From a checkpoint of a small mixture-of-experts model trained on Wikipedia.
Size: 12 layers, width 320, 67.9M parameters.
Experts: 32 experts in each of 12 layers, 160 SwiGLU neurons an expert, 1 pick a token, a sigmoid router.
Training: 308M tokens, 4699 steps.
Below are experts of layer 3 (counted from 0) of a mixture-of-experts language model. Rows are named router (the router's row for the expert), gate (a neuron's input weights, with its number), up (a neuron's input weights, with its number) and show model dimensions 0-79. Each number is 128 + 32 x the weight over its row's rms, rounded and kept within 0 to 255. Numbers have three digits each.
Before each expert's rows: a language model's description of what the expert responds to; "gets" lists some tokens that make up at least twice as much of what it gets as of all text. This comes from a sample of Wikipedia text that the model never trained on. Tokens count by the router's weight.

# expert 22
It responds to: Romance word vowels
gets: "at", "a", " de", "o", " col", "as"
router:117102142166155107110088121128114103146139143171087109087110111087145173082178150099184032168147084125117177046110108084128143152153096102068044132104167098146141136148138094136125129134123151138112098196077135164121083162103155176165120104
gate4:159141150170136085114102159118115107122094126118125120116145090154165119131190072049134106098162137165121150098162162138165111165138161098167154142197078138165132123109150117152157114151084130140115161099097108114150152125162126156091136135
up4:169100173084065129129130104114090113104133115079179137144094186121134126160162163121137171150090109123143137133149106102161135071095102158131107137193101080090130106115113129165117103083066111136065095075097183110160131138090140163109081147
gate5:156144172096134129145148160148140121121114121094164128173115176100164090161105097146121142158072122130121189161105063110104159141095148121133125079094129075043111088160081178121157118179089158053097155121151103110179160107112157144200072135
up5:156104120178121152078143091178142115102124126170095135128094083162146120109122071194149139053098130129070077121130109116099101082246169120085137119154100093150147117142123152132125135118161102122134115125177145141151093086116128144080149182
gate6:100138166131139101098105093163083209163114152101095096156130148193139165156122133107054174062131080149133134159192131135131108131081104096110152086157122098160115149127176118150143089106134161170135167118145065079125129127141110125146181155
up6:124097117095116114074154104124148119142149107157169124181126121167100096120089105048134085095115150124051102118187116129074247100149149120165081110099139146137159108054131144170115089179121181154117199125124042077099090173125135080156111136
gate7:194130218126126126065111108162143134125112147184084124116155114102157143169106136108184133097152144133069160134131060152129092158126128137151180086081159086147132109110097086084114155112152059082096162113134131125087071132100097169144194164
up7:069143111149112094114172144132126151134154165131142126148075112139080112125113157123072121164185162137108175103168142097168093078134091166093192148173109117104151141106163167118091066162155122213096118137188173075137173078141097077108147138
gate8:161148108155052144142099174105133104144112133115084128159144135156136142091104068111087126158161090222203105120125138126159100131146145165081113130164112127141144151083102143181110145138148135116160169147123178111091215092144165161025104157
up8:122119124138099137128139146109175174153110097123058092183116126061144068194138206120169178141111119161138156118124126130103082113121138168182132123096101126120155150121099108159140158119117142135116131125101156154094065070131117154109121116
gate9:130111135181075138133150170132148082134116111140104115136162137094139164148106166123005162141147087172123153081098137127135107152171128143143144105143151132148116158121139109148155159159186107095138105117086160165197131119117092134211129097
up9:102127142127117124187109128138096125164139120123172105181067101129098129111139070155100112154131167098134133095107119196081147124160084129107096108174123134074176124084127083101115121084154110089097140117061115149120088147144169080121101134
gate10:117137138082158092076106083123129148151150144114128111093121141106190114124079148141078151133106138135176123170161111094159146113108077085144076075105151071161122165111137133092090100162095155098116131095168218096089145219114180088088120133
up10:104119094099112183109085142186105148204094135132123146125093101134128166195141094142132118105126197121129126115121100150195123149154118073094165109071100103183115045171088129174130142114142064088162141094130095124113103109147120137074118060
gate11:104157133135161129131160109139190129128194139098148174104155109106178119138111135127105135119141064162158152086088132089142124127130058125153148087141128135129138106142073043079088123151121140093181179158167131158161076123156118086112092101
up11:142079119124160163051149104159084145114120162138132140101120136114110126120103127128181154130142093124129127139141143199119166092157151156104156131169149128131096203125134150095143086138081110185114187129108191144138146103068148117126122099
gate12:105133129146121139146145132142076141152149132162101166095132099080130119114138141121044135124128176108137118133140128156175179146110119144100176153065134132177181128141165093175124151125076164115148118179073124082066069180129151148169099130
up12:153134104148132118075135070046159146093124147172123165149171132111120090125160125179231160125151095119131113133186091120108097168098141088129164091116055151151123129122146128089088128137116110085165092110114121096117088163143124168136056130
gate13:142155143143123125105133106172193165118148154086151089148134048125103164196137112150101129168179155143106142065157130151146085192144144126108133111145088154152080112117165081101151100148102105106066110140138103162152168146180112137144127120
up13:122080114141143131091081174130079213146134133145120108109164182139152158165109163179096115150146147188151175081123078098131134091124150067156124154142155118159098078154118108155139121130188111114138134137124081168076130111144171082147135100
gate14:125107123121201099214128168129127086066142148107106121123119076129132166112075099117192154125153074183172103122139097078139151153067129125174128115147157120094136138123069051156118127173093135174111144208114162047096132165161123133110146129
up14:118087107132124122128087113121145112128177124191108108073154121100139114158175086078153108151091121152148076152133108097109086133131104138146093141099114096098080122122064181159144138118134058127101121122134121106130062095135128112075161101
gate15:090074097126158112122120163142152146128163133060154124137106171149108161095119172151195145150146062071110149109223161141143142083127108095072150140096134136202075141121155116133179117094145152123154142145099094138161075176132083176118126190
up15:127182173107112154110123192103133143086096139112115207138159097104153176143121089120111106148091076081073144134073150130106122127138148123136070088120105071178164157128136078053143141164139165128146164153125131119097116068125087117077101121
gate16:155121128157157142136125146174118141123174097154134182086118133066110103196208177137134114164116109100138112123092103158132081134106101095124150072187077101129097105090132167136120078093137109217113092088099155136130097106079179160106161122
up16:108107127047165118135185178134123174102137092141127151142099150148129089151072194128123107180134108140162171131145108117071118130078123118152117084131116080084078095118099174123121128155129156150103107145132156169121096100117130162127132119
gate17:112064065116161140121104165175100121135139191124168091110174164067112070128096131106121081131126160126152140114095123137163158138114136136143103123123126164159202140117132114168142131125137098122205087117127121102115062137143117078122090159
up17:137103197122096147087107145098110086164110179151131143091157121107120034060095108162092113051122143209120228131130099125094183109182123106191173134102111098129094111121152183082101095137138086178116132124128144121142150117127113135130139117
gate18:129109085115094120064117093193099159160144130127106175152115147084119157128162127140160129149081146162109088144145111157096179103120114154131133162147197178165185117110116128112168061104130109173112154155078146137156108106071161129073143141
up18:139083124136071110117099129133154086096090157118118049175114146130168088097164146113070113135147150128180079127180166165062166145181120112117104142155104118182123148111089070145119134118094129126120090101129062102130074129144162168105094217
gate19:150138127071136151141132115128196050108129091188110133105130120128158053129037079117143145096083150095124153107133139131106148130145133170119109156122101106107137127114139145137109116134111116107109133142127134130111051124093082134139126080
up19:067064176091117100076117115144104121176163085144103202128154169092149142180095083167127112115120135167050150168175213115114079155123066150126105124069102127115082131087141119159091068126090087129142161077123182160090143114140128115113153087
gate20:129093111110131081176125092132106112145150150127140122140148208066125121142105130184101163133098120174155176139115129108169137095223087128183131126140104165123159117146091098140132098167171135144170144183173097064118099163125125143116096165
up20:104179076155153131124134128148069175188158087116126173150136115164106178120127102109129130103143154097102096145064109082100119133148092102110118196117144083097099066132084152134161167137118087161123101147137112129135119112141113196083193140
gate21:072143090142132120169153071118063118189124110174158101150133136124100093129149094092118214049170156099139164149114080109159103134143118075160094134103138129131172145110118117078122121110097093137074122221143098114147125092122165182134176094
up21:097105134137153102175060177103117143075074112074140147056168095145112114119104130126093140166106136149116088119121097169119128099100153139139116127077176119171069102042102135181097123123147132106150149108103085079115185162132206106130154085
gate22:167113070128125131121196120122167116101183148120109116157131148105119099077137124159151180123134172129141117148161159140159154092172143085128142160187130129142111112103138183136182117137140035120126116096092121167101138144156119143144084158
up22:106134129162140108118137130115162109100136110130133053149127119105152116142174160074149092111111141182107188224114154153121158105049120175168114186087133142118137074111134122119188130081106159136144075108111138107173096119138133136112120153
gate23:142121169135167115092165203119075171113172160126160119129155083122109150125128103083155127115163136140116140093107131109191131220136081154162123133198208132132171167149097160142106159133170129111162067201062125107170149081147175124168162154
up23:171131116099092110153085136113131163128113123124171204136112180090111095124107147163114145149121116134118164099169093154117181128184166129147102136119111157135164133101107088095144159177103110194108131112058086104121180095078107132151146174
gate24:145041166062104118116079136170115100096132141165203137107117190141133165135163126127138163133144092035131148120149088128211133173122120126111147113174145082121123115139140111080166087105164122182079107156150093111159115096106065157115143139
up24:140174085119091108087107130109133131153178130102151111180136163042132094144119127100062133114133139109149177214124149114088149133169098106175110124174139123139099190095080116118192128083127082116118173103097188152144079156147139121092096122
gate25:130156131132167150071075134151091086114109170165137132131081155108132057120150083098117092143161098086152142115096165159121168140122089124181083173093143153088226116158150131132117139094116096112107128160095108126144139122146128154114147129
up25:123091140158198131120121118162133167117121025130120168146122114131116158137145124204143090085184094146099109081191186189137143115098163136072122124128179077096129133163116156125149124148127087092206143146144100064149156161112105103118150109
gate26:142135123130117095190069090157116103098145066125086116077114112135095134150167147094080090127094144148233124157134071165101126127199157166174066137133136124160120119086073174153125075121095111131099127094146143106084138119130122123137137094
up26:152138103104228140156165130174133163105158169119143210193126119122149109104129171160103161155107167089161114166125160123140199041111129153183081187116144105141167119147147132117119095100144153102108200112128097158144140143150102062121132072
gate27:137109127149119126082134171208115127085117201181117103169079136161149155137125178150148121124150164127128164207108090146099067079149127130100171126143168140115151141154129024108104130124106127163090153178116110127140087124057102169122161144
up27:130116091108157101096129082152120119100144122146117153142075142137175130135200157185099116151105122126142112178081118105122172115115125111083168116148088132077116118131115073077098122149175085164149109124162117063142168111120154110176087084
gate28:117159205069091107173118182104165129085087112138158086107089129071101183125141134134166128078096151138122137149118173193124116093113080113156112165078109112091130192161084122143114088135211149093091107148115164114118191118108134161059142104
up28:059185126076091154142093077153075137096164137193169118127138177136151106105177147089142071047162128110092114147163105154113158161120133148136031118163076130110163129132214170116142115133157119204109175164146068111141092086076132134049074088
gate29:115106069121144134123158141143145121105092158098198176098174114150151167110096145138100067088132125159070101128187177135070123173208188151090164095136116121084165149129161119196146167158127153065166089131113119107121083140166122156107132093
up29:169136137157140148156126116149125215140118091097112139102126157116129050144073151098138150189136135097134193153160082121130099052117142097156150133073056136178097111138094102135137116136145125099139163153111118144144127127135139164060147104
gate30:065190095131147072151083096101112195170193122170161075124099130079137146088149093110138128131106098181088158122185127129121088098112125141155178148132152152085094119122110201076097107109146086154156100157132066126126134150101095170064149101
up30:079150152196064150160151115146121100139152149122085133081061109171169104089129193073106157159107100101143168172094145101101146104148100166124156156144143051180144167078087126117056132097140103126118205134101190131086160099169127111137089148
gate31:155143154145136143156165111111166098193107132166120140154135118167118144135157126132090106152108125167122181119127151110175130085164146167124117103109121163077085131072142098152111164145171042080134162134152141125097109166077127101129163108
up31:117111110139066133144139147110086129114096110175114128123155087168151084141122070149153111128089151134078146114143141136151130109143142171152174071111148124154073155113095066111123138115160133118185062155177163109189092170144105114194075168
gate32:104169152151097085142102186176100131064163094145139111072153153079163164133106136124149068117150074077129093176097122193130163139187127125112125149130094124156145146155130149098186127185122145139103149172140119079118117104128096103117115111
up32:094113120144117136134142151128137192145138184141075124134123105139104080108125158173174126186178082138081154113091145129117132104106115106143118115091113107091173083103089161147125137128065108041111177160142150085161106111122107042119120160
gate33:115126085136116077079135220098152089061149113150113099162139103110106175186120099152102135131116090147108130207119160122177109151125134144147110147127173101095105113125148177186169149110116105154139078147119131113065089148113122176157119082
up33:132138096087145122124093094141128130125159117096141145113158085082141155179109172116080220075067119169177090136152143097131116129137151062173116125137104128110103116139156110146133134177130139143114051125149145113152091137133097142118107102
gate34:122131117112170057124111093095099191126121144173095099097084120166071095131117111169095108044190126129081150102124149137156100138130129118111128107110136145108127111147128143114122113147161141123043152144157149215148133106105107130028134188
up34:125121168101107119107068198119123088117100163129145160098145084074120118124074108130133094147124140073095147096102101152152179109167063193173158150102115141097163154093144166128129157083124211160097121173132135063103114136089124138103092180
gate35:121111115116178122085139155135076132128145150121162121123133086091155147126109124132162095126093111083130146116079170103166175111098093096107108149126123121135101099174132133136147135118089190163150102092089131152079166175121114193065171163
up35:152130179106098147078156096147085074099078162126102105135141121123136096089100141149164126156126103122178156133139151210132108183086154124094094164125155142124121096166109143130142181175109168120190163131088101173086139084150098127090144145
gate36:112071166184143162075130114151069117152138113138150128095094108115187151114123140058128112200119126103104209171126119177118090093139097147158119102172063157142059129157156090132113136160136145159117147175118117133124166174173149166167101156
up36:089183109114095108122171109119171120110165050155124083102136134103094173110153119110129151134121187134100149114081154148097102097086144099108117059143020133140140146072146108172133193145100101072163072071112131194170153140107149109106109149
gate37:138143138164141109123131117142178139155167092171112133079100158050170132117101131142141070098098097154126098082114136122156132121141144070037122114063112103184172141158093108109130157140176120162124106102133156082162115162098160217161134163
up37:113156088093157174101124150074148200116109158049124170170147191163134094138124109095095119112088123107150108203138158197155208057090165129161120081088122108114136099153136174158129112074146064114108146126112112140134100085125093069110150109
gate38:115096167025132106070058170170142122128104177103107106099138115167105154137109165157104157090134143219109098071134098126138101122202102184109162188093131106127100140187127143084104179129176163057097136170153090102146129106138143140173128112
up38:081069121142154170102154098100089109153151142105087186111153089145140128154061096053107166120146095085148147128068123158143191181133096145092074187086152138056179091104107086124136094138142130164072132145096161160135117154104139111090146114
gate39:107139128141177160108107187107110115181118139106112174093107132158128166130114130097129132127112124113144139164145105161153157171163145134108106108090103130138104113163136100172104103179114120182106151134183081049124163222122116109027113113
up39:132146131098118164091149051141057147096067123181122153103123153073148061106144127148177153149075108127144105100152193139089141205153090156150087082094140136081109142094175139133086065111129109145077153088125156152178062117136103159106134052
gate40:125159163119128152108117144186130091152113130145118124161126128150111082170127171149162157107132143123147089115131155150104121122121143076063099169095099114120167120191144146109072158148232133189170150147131121126102128157108176120162114129
up40:093094182185072081115140153149157154147119171154103127101128108113147090150110136110143068156099091060090136099090120099071167157061149101119132123184157120166101106149121051091165103109108168119112109140146143150099127088087125173124192154
gate41:167171145146164089056124110133182161158153142126160106101167147140073125089177144155142136169147091119158089172146124112113171101096142111140118130136125109127142155193167124093140112157119160171107111124121087115153104177193121150176102138
up41:134134100122122136124157114180120144166157118159103136084148162149142113123074130189171106149137123162111191163141171114138136143177114127123116092137159143101176156075128170106145127164100109122095176162093090132122188135074123094149072172
gate42:065128130154140127078151105101115112105081183187111074120184136201087082089090113098180097080163153172165142109112125086097135128114092123130137074156131123153111144150132136171159088104133080149162087129116097164126127084146121064125156114
up42:083091195112093145147124202096089117180065075167116114088155139158157190087152089122194109126106088033042190163088135177155117161099126098134140142096112080156140111065114149153137157130085136131138118142062129176123158169161164123159168099
gate43:140212139130100116107158118150089115160102140181081111126119150122120114120141213186124144049120155157093137081145129128097146136144124127166106140181150102135105133100102152150129154104160141113110158127122107102136135105148054137116137143
up43:118171114085108120122146116086139128147127117116144089127167109112109155082097161129108141130101082193160132095131058118172177120109112173084081096185119116175198160185109075140123054120133126108179133121154165074117152114063130134137078121
gate44:149091112119170064105073199122082089169148164037134143127091106133187128185122149132129068142117078138124180137128144085148136082073197120145094167075159136157139169121156098154196105182125079095119105131143118126106115124046085135154108140
up44:142119146148117041096129121092171135142133170113163096100146113126127127072151097197145114163081160088138112150174102096148116103148063120150067128128148128166164114056106161126137153120132077133079102141167170107129131213080142122125070124
gate45:147096115112122104146136121182141084111144104188097081195120133143220121092097096090195153174072102117125119147199107157079134131205191173138086124085204075153196140176163101155090125137139104128113058119132172076100064187107154124115139099
up45:138143144174154111139095097077120192131153176101101127092162112141097081135183098126104116161113145130105101141108131129118159099116088155092144098158107151151099149216145104094068148110130174128143185171140139100178099101117131135073091145
gate46:164071168131110143135141142151110117116192168147112123084136117109128169149128151142179129104168179104174101134119080127140102107138191148154180152122057146109123056092113148156142130149113096053160132098106108137080129117114130082117060136
up46:144119185132164113104057123071090116122141123155125086121161155105127137149119102161111147122140146154182087136093130125137132118136101112162120070115171134127121124148115115078125188067154132110098120191170152077124150175149118077160109155
gate47:151102178151143100114158084115094159154166131108162113184141101135142162076145094136121080082143120143131131097183153174160154104112160118152119146097145140052127126121115152141131147080137161094113128098126148103139149153160166144127127140
up47:128123096145076157132135106185144086100040079104145141126072171170102142092129156079053123084152101088115147191171128147116144126131129090073136109168144161141151141152087100068150060118138137079197154087113151128082124126125120133078100150
gate48:111165181123154157151109079169125086109162112176187126131116131106100085201067120124127148174134104119134154120103117111134147164125121146185068148116209115112122139090215132074128105113179145087160107135108126119170110102118104123138160145
up48:148100193130105136159168131104099158158165182143153128125152122143078121166158089140140104077135153181149160130059128145131112119109080136150154145100114168156100144133146114144163170110128121099151114089121143135130022143174115128109120126
gate49:124125086114116093153132135191127129133111137149172090143142124087197102141110100091112103194103093134119088044175071133109117072123149108123165105141181114141146129123187108127101130090060113116165112147099152153129119106104092121155155072
up49:128101141106108198125089145120156135159170108104138144119140129139128150077150153157074109124158082142174113145052145111146169110093155102101175143128084107095121165130135106112123154138150093129127170118130140141144167126164115166192093166
gate50:097189189119137109141116084102132156118152178182096112101154125189132093108131110092148126072068187155088090109182148151108086073148155126131114205121185038098168135134166139169143110124168088090104160088126097157097133149111132178142158158
up50:136142140099169121135138154080134176116127094142105159141161132126136178124137109130139091140126143168064013088079133124163137077164102152093149104151117163076159114127128137157131135131112073155132084041163054107137087182189153064080068130
gate51:082137108115139166091115118140165147108144144111176099137132136150126153142123074054136129157132104108101141147101084192108104165182095080176079080136125155138071132143167143136179133211118176109164108137112130123138112177105078147158137136
up51:158141160093118142117140147101130119098123086111184132124115142133074159154113137192110162117128113112105138128147156137177107098139107132144077159123108153118089125108122095120137152152185186120144103107188143169186167058166124123155138105
gate52:134084125101197192091181151160110130105127151145144155132179172130160160108120109163136110135150127253146156117157110124075180118105099137100114181146164141136048090184137115107101148097114020139130068160108107074091117079084178127183167155
up52:155110156154168118103132112178137103150170103159152142141145144116167069067112113131074111116135055143143132124105198122095131070152081113096090108125136119175120141138157128109087108170155121107210191193071117084102096137144103182145095151
gate53:183088173093130063091114141116134109110153101118101153169134069085107104122127119093163094163099126151097179106105214141113184120072173076068135186139180127126113081140121168141148157106141118151127154085152090144088125138090145130136098099
up53:194158091152167138191104177077113126118133104118144177141137075093162142145136150149094137104138133114081139131134172121153173189181078143109080146090134091157175101151122132125111055071159139145132123167118160178114089169140066111129094084
gate54:106135111088138127127129091153119135129176132141092121117139143201138139206182093145130113131115116113109160132116113118159097098173103114143147082164090142103091107172139167066159165130146075166095097135134159148162176124091092068136114137
up54:132100102132122080114125127128145123177098099099117122087112114119071088152118127191148170143090200083060124122129184127114143136128109100158117155142168149104195054124151130120140097143122139098134118093170102190104100113054064114122159122
gate55:110118150149086166127141089175103123150144126127207105110123133113150150079089163155047174110187120148153144139135097102108116150151117109089129149123159127155109160152108098184134141139068125125107139126157149145135169063098162142121138104
up55:137097092113127080099159130148152172199183133167144157192137164131168122093155088139073110154147107181106104169144096120154099222115140079114150065065065098108142154080100183160103118149088075142142137149187153090113133054141118096096078108
gate56:173208125116170150120102179164171111188106105106171138130160170140151147162164168176142129055084115070146188184160118096090128101096131124109169150075130092120160101159153127119167148153124128088181106124144075154136100145140147153149183062
up56:138154161081165109139093092120149112100121123106144086090153140124148133159192111106089158092135137091110094172071072145163114147132101080201139130181136135071080135122144166116099137155099126142166155171187119125166163123101151131140104144
gate57:093116112215128124141161118083154146142096108231149054158108189128158154118157101067167111127169140159165182147127080100103106145152089107162146134123116109138130059156103136120120103072111102081135078116153089110173138167162100095070112139
up57:149117103172124149134083115162122116123124139132193110079175135151213111194148109184118137120131132065108110145091161135150114150104183062120171202149147099154088150057120106129087190141134171116075154160119098092130114142102134131185204132
gate58:176113098077125118190132152125130104161108084148089090147150083112164164139157087160123123144129153105107096155135089094122169157120137114137128129148134149134105076041164160076059161153035134137135141090109134066129210154139127073191150142
up58:137141130156058128159076082149134150136082124149135142164246120151112132090050149123107161099180107196122086137144151136141079106122083056144106150147105094129116136086168121111089136068094167110110156103164111131104124093106114142090080166
gate59:083103138139165158179100097132087089155152078162090078082119113138117153083196055159094143037163100111146099147118182116070150120127138100152126107109160133120175186095100096133099109116152130167120122157107113113128143171154092134198044149
up59:120104155097213155111190078112167110134160115126120078110092195124098098160118126113135121154165100056154149134108107158166122140136119117109143159061098178160172173126202165126165117163095082232158083142138095116138070079179131143119091125
gate60:136135127142190132075137130162128098136140137166154100140152130101134119111104151092127035148123121178094088136133099154108103132217104156150102082116113133101131178120079142124115124119224155152123084141166116176146161083086142161128128077
up60:115061096115132171154122115137110106179126168167152139148161162114165104162162138163116121115140165155131160077128091099134096134156146088079145090105108159123073158173095114092131156071131146161137153123138123114106145060157079118133168171
gate61:078122134130163102169103159136069117090086127122121144091079107150123161155179097150207144183142149129126172138091142118139111123071099122101166182171117088183156143131117090119131167134157188117099118111161055165153049137143111146091095152
up61:122145132148123143135133158088088127153115111159207136140123137134156155104155093143179092126071150168100135152158118070100100120186135102142133100134124163087128112167205151097154124171121126187135115160122147163118131087093063124165018122
gate62:190135147173112119040095178088140121091095137171118117087116070169146150146085119139127103173158169140068163148132137161177198170113109175154124154157101175078132137149150160170141124162062155202169172105129134117100155140123096137140122113
up62:161123128162132165084152169068107106089150165103126137139117157126192111108089155142129123177140085116107162179051104120149083170121087168090137129140147131095124133067138126137114123162164097109123134186080066119141139114092140086122112094
gate63:115117152147138069098070139069193067159144123136148108106092122067144111173171082090173137146088060082127182119095103094094163199145065078089110128118159122084144163147103144135130193072178134163123175150103132068123160162145149145112146106
up63:139147112159138118107146161123171119167125164107147117115140088077086122153168105155180135161062135111142143067116085118125165163137094143148094102092190188108109180176142142130126121121161117132159171053185099151173126102142163133126080110
gate64:088117094164145142155148155115110098122127111136093129124171101142162194097161117125178113125111081123077114113104086135124112169150091168094091062077066175137156120144079119136110186161179131135174118156038129121150161142156144133100089169
up64:114115124122190106101149115174115134171184104129081108107164072127150145149185160090137159136163138105129093058113154154083121132069132229101136130109133091051098123114109134152126090142052175158093135112120081162125119168121158178130090144
gate65:148189133075161115128093111130102078087125159164164135061060169155093115131075132163125133131129100173119085088115086113106121118113187108128166220118158127133112115142083094137113072120133177086114127102107161158131100180164142121174119119
up65:104166099151129141151082108130123168175143170098127180151120183132111082131089082127108136149091216128158114088190146092059104172166101178158106081126163115100097138099168118124181141084157109126150087103114122085168139148150134094088089121
gate66:166089096065092140121143108187158118138164121180160159085154139140081172094165148071115115142091096131118153110108155105148174112131130132113072174144126175166166086145169203117105113148096164121151072053140144147119147144128112178162140140
up66:128182144169138132090084133117069123088165124131124179134070177146164100171125169114083147167155098153205144119141154146141131121202187067182126087141144133155185066146153187122101116117057061092156108156134156103167178117168142101131182069
gate67:149110091099127113082125110169113138071063148136099139116140146098195116106136146151144109079117200139099138094080146125131152115128143160091139124113119083103114101104106173113106161138070116132074052158165150177144085137160127101116159119
up67:164113104171136100111124133119134148134135140084126143179079102091160065137138151110125130089093218134174146112123177154109150105146144111110119150103136087066144173080113117086118176155093143168122146108157074125140154089187114131104107108
gate68:150112113148131188185127135129047160151130098137155144110123153082085162137135148123194092142082094135108051075132216087095120158123088172174127165080121138099167112143083079110085162122134112110145096078112129078160156154118152076145191143
up68:081089134118107109066201135163065129115155119117096109176133118103138093148064136127126150162065094090140156116109177117109102121138152179172119110218153085137142165155132182094093128120152148072127138173163102160115163136145133150126147156
gate69:106104119102150142109074129151156093083166116085141055156122129111127180100130174145148100148131140140146076119096084168069151128094156110133076117129116071145162141107162187148110078154099100140144132160109134196132177065135156117185184156
up69:102065085109107174128102117168126147126142150129171150160098175110098111126136170153127114161085162178112111138105130094140102158072169086104131112159072049119091122145077138086111153136077109061153129138089105139144177189121129133155114151
gate70:085159109126091186164169120186159157144089169150105167131126151130135112155127139116143111103101123060209128200176124051144154139106142089118128167095172155129104087115132131127119210123091118214085119144189135149080130134152116140084111120
up70:102120116146199158176155132169099068114136104068164135135111112161123155111078078125114202137150088146130094120130162060137154129086129118100074108103145136115086084166145136159097117153102124158210203110110061094100098129119088149196105115
gate71:092148091180152122137105136117168163125119168075140134129183103147096135120107129127100142108128127131116117116059153176176131189110101120174154086133107129148125175110113111113174141105131128145137089135131038115165097179171103065125121157
up71:114104139123112110117111112149127087085138117135117144048140054172171088136127186170084198072129118118131115140125132104162095132122149122119189092102067129170160056124114144139176118173111094142131144100166102143105155110064134094161178125
gate72:135173168138181137127128120176065176110099116167118089089102115114126116197130110141131100087124136102127176122143125056080154114077135107081111091160167157100106117122167183067136093059097197188096193166108111110089127121124111193107128164
up72:125120111095132115098151103147137107155172115078105183150107111086147068091118161071109148151102157155140154051084173099142124156076102124172128107105141165120196137147132178136057137126182135145088118113084130110142169125057126133087142179
gate73:110106133105127187124120132158169158151117146092124126156125146143149098095090179150164101169142160104101127068057108125166113134139117125082132148157099123133181110163157101161070115084159131136079171069115190131168080105138116108112055127
up73:139097120053124133094103117110121138134170096177119083159164157141134106134183092118095090123162182199046182135096102078129067121145104110050111159114071101081174099078092139136118171143125130136164109096139164158146100171109152173088163111
gate74:146147135093146121136140092115159045161112169093099082151110192099089058145181118112173096123165161125129121143114138147145095060138122126203128121090138144107197186082129144144139109156148129093115120177073107137151095140120086127079175158
up74:146158155063142116137170122142118119149128111079116093163173160136138104152159150088167167186102132130160133156083130091115108080097110109103101133147105115114111110117164170177143156122112126093099157184145163163151119128089069100169189180
gate75:157088112113113148192193180156102129167123154156111096174158135149086156137144122090197116112135123093097142163125136122129096066115151129126150076081105085126129136078121064087138183142108117121100145129132187086174172166147175117134165136
up75:096138112171189145162116135157107172140112181107108091104158154126138143104055117123144114112101129110096166171115118204114107149151093105161168109167148172090117125094128080133130196120192092149115114099145181111216141133174143144154118054
gate76:104112121108143136118096165110146100120131137126157099124143074078130147139136087147127147116165100105121119079134092048118146171122095147142086121102106110083118138098182193160142120103131096075108115159152109156124076116138133108210145197
up76:183139140133124087156124151107127179097134125107163063137175118189164183126144079111097109121072133130105094172123088193115135181142127173143147136137083127096113122119192164118190074112127108066116141077106145100082135097117133109091158114
gate77:141078168120102159113141106113149106110129135084130088068087138119191192145209150134135141174179119092196098100063122090160080148080087107091077108138124123176144158094120148159164086144161109135068075109133174148158143099203098147117103116
up77:106158151072108167101173093105098092108131162113239093176099163069102099103097175128147123157159168136093150107177100106148126168130138140137069176114113119174182098138115133162126111129207111130111135172184097130102115163090086103164122190
gate78:116111071140118117166106114066129126092098101172130054210156161102182129094116046116135119153153083131060120149102182129123093143072125173136176122123157158108099154147160083140130066137173204184107163180160131112138196089112153172147127150
up78:095119109155146125185130122173143108172182095143137179134057089084106144150172094111098061077136111126131115113105094107176082169126127136098138137164162130107110115154106090123141106163159169107131109115144143157110187168120152182129075151
gate79:170062122128133076116113123158153124138085150195093112140101063073118192151170074114134091153119131157066177154143167156123147127162129084124191078123109083120129172151113121123128163142079135092164138139165109073151142146058115143058131063
up79:157133126132140159105166130197120119095186138108146135137124149091094097153170123112118136087032170156128144099169136144121189128112129079118095063170100147124081136135141123063150106156134103156154162160135135092123126210205144136176123158
gate80:138120085127120176106209119098147096091124142159170096115163156131104134064195069137124101149116107125107151106178090204139168163115112137133158170093136113152111137096115160135117138078143120208135149144171166135110183187155186178099130162
up80:098108075173112085118172086108155103122148116183129130116156121123191127172156128115113084122169184151152176146122115167083099163122126095148125157064162162167128128127119117148159118121086135134186188165126124144191125083164123079155156127
gate81:124096140128086150147135123172094170092129113194114151146159116148129120141149120125105128159120106111155166093075149130102135110147101110161140092111129186137128148125135088180132167124091119115088138080156128100201113173131188164122071101
up81:162118109147113114169174126142110116120153071085090125097134128212100120141121143152127125134156156107093160114108106115138102147168148117059150096151054141114107141160096123218103137167132167135106138124169180117070098113156110120045106141
gate82:166165116104144088094103137114138096048176158201165089133113123140096123108138122128111093117150130184151101059133090095133086118114153105166163127112168162084158061146153133137081153113113147122157137138166159194164159099060153123158114116
up82:171075087071095126088116098152143115226146141099151151167064141126096172133132118090121137130076176164128091097091132049184140132117099210166168088126089151121154145104073122163114077082145121094125131098169093154162138182110120124123113129
gate83:119092085164123100082111088170184176160164141197136166136181077110182110134051157069184137147112132129114154069132115134114079121184161149124127101216120144144093098168175138077095152135117165108091103133051079130127135160146171145084147146
up83:092124157085122127116074107089168146155123073121148097105166141148137161092201108133166146162075128160129153066119128124161088128112141103154135103157103147100112084113122129096127159111138082124109073141046150069128155094131135171139166103
gate84:110132145105126142102079132117136113165125160167079129100078134165095154089123103088134166133110098118161139096147108147110116128162145078095123114119173095189123097133177107120125125125149169159100140114130115094083145146127120081144100128
up84:154153078069091142150151151083125094160165080114189115132101137119148129211120115127145068100108102162155133140126106170089133127145136164137147130165132161039100147171100160151138102124127137155143119087142127135162041165079104136142073157
gate85:122121151116135117134117089119157093118097181135152138147137174171090114148168153127120174092100060111155114076194147082159102152117134115101194095133184151099132070096109153091178119144136086134167135177083060130086163154132179160121146068
up85:158114170175125187155100106125069126082113107146129106125113126091172097107120188097097135081121117165124145196133158133120082160122152165104073138150114134101056115114114091063140192148172193137144105134123135106154139132103142157141122084
gate86:159100144119139129147129116095177181173170142097137121095175104123093193100128104178155081136117049174177185132128147161169148196116078072122062163126104149163080184136119135132138086090198159149086079096144153133125141171139135114137091117
up86:089192124076152131113097190149114139152099159136111122117141187055107139073150092203071083124121099124087083147152151160116024126109063167119114126090090128070140101105098108129167116172146083161099109163075176101055127180188137065095110131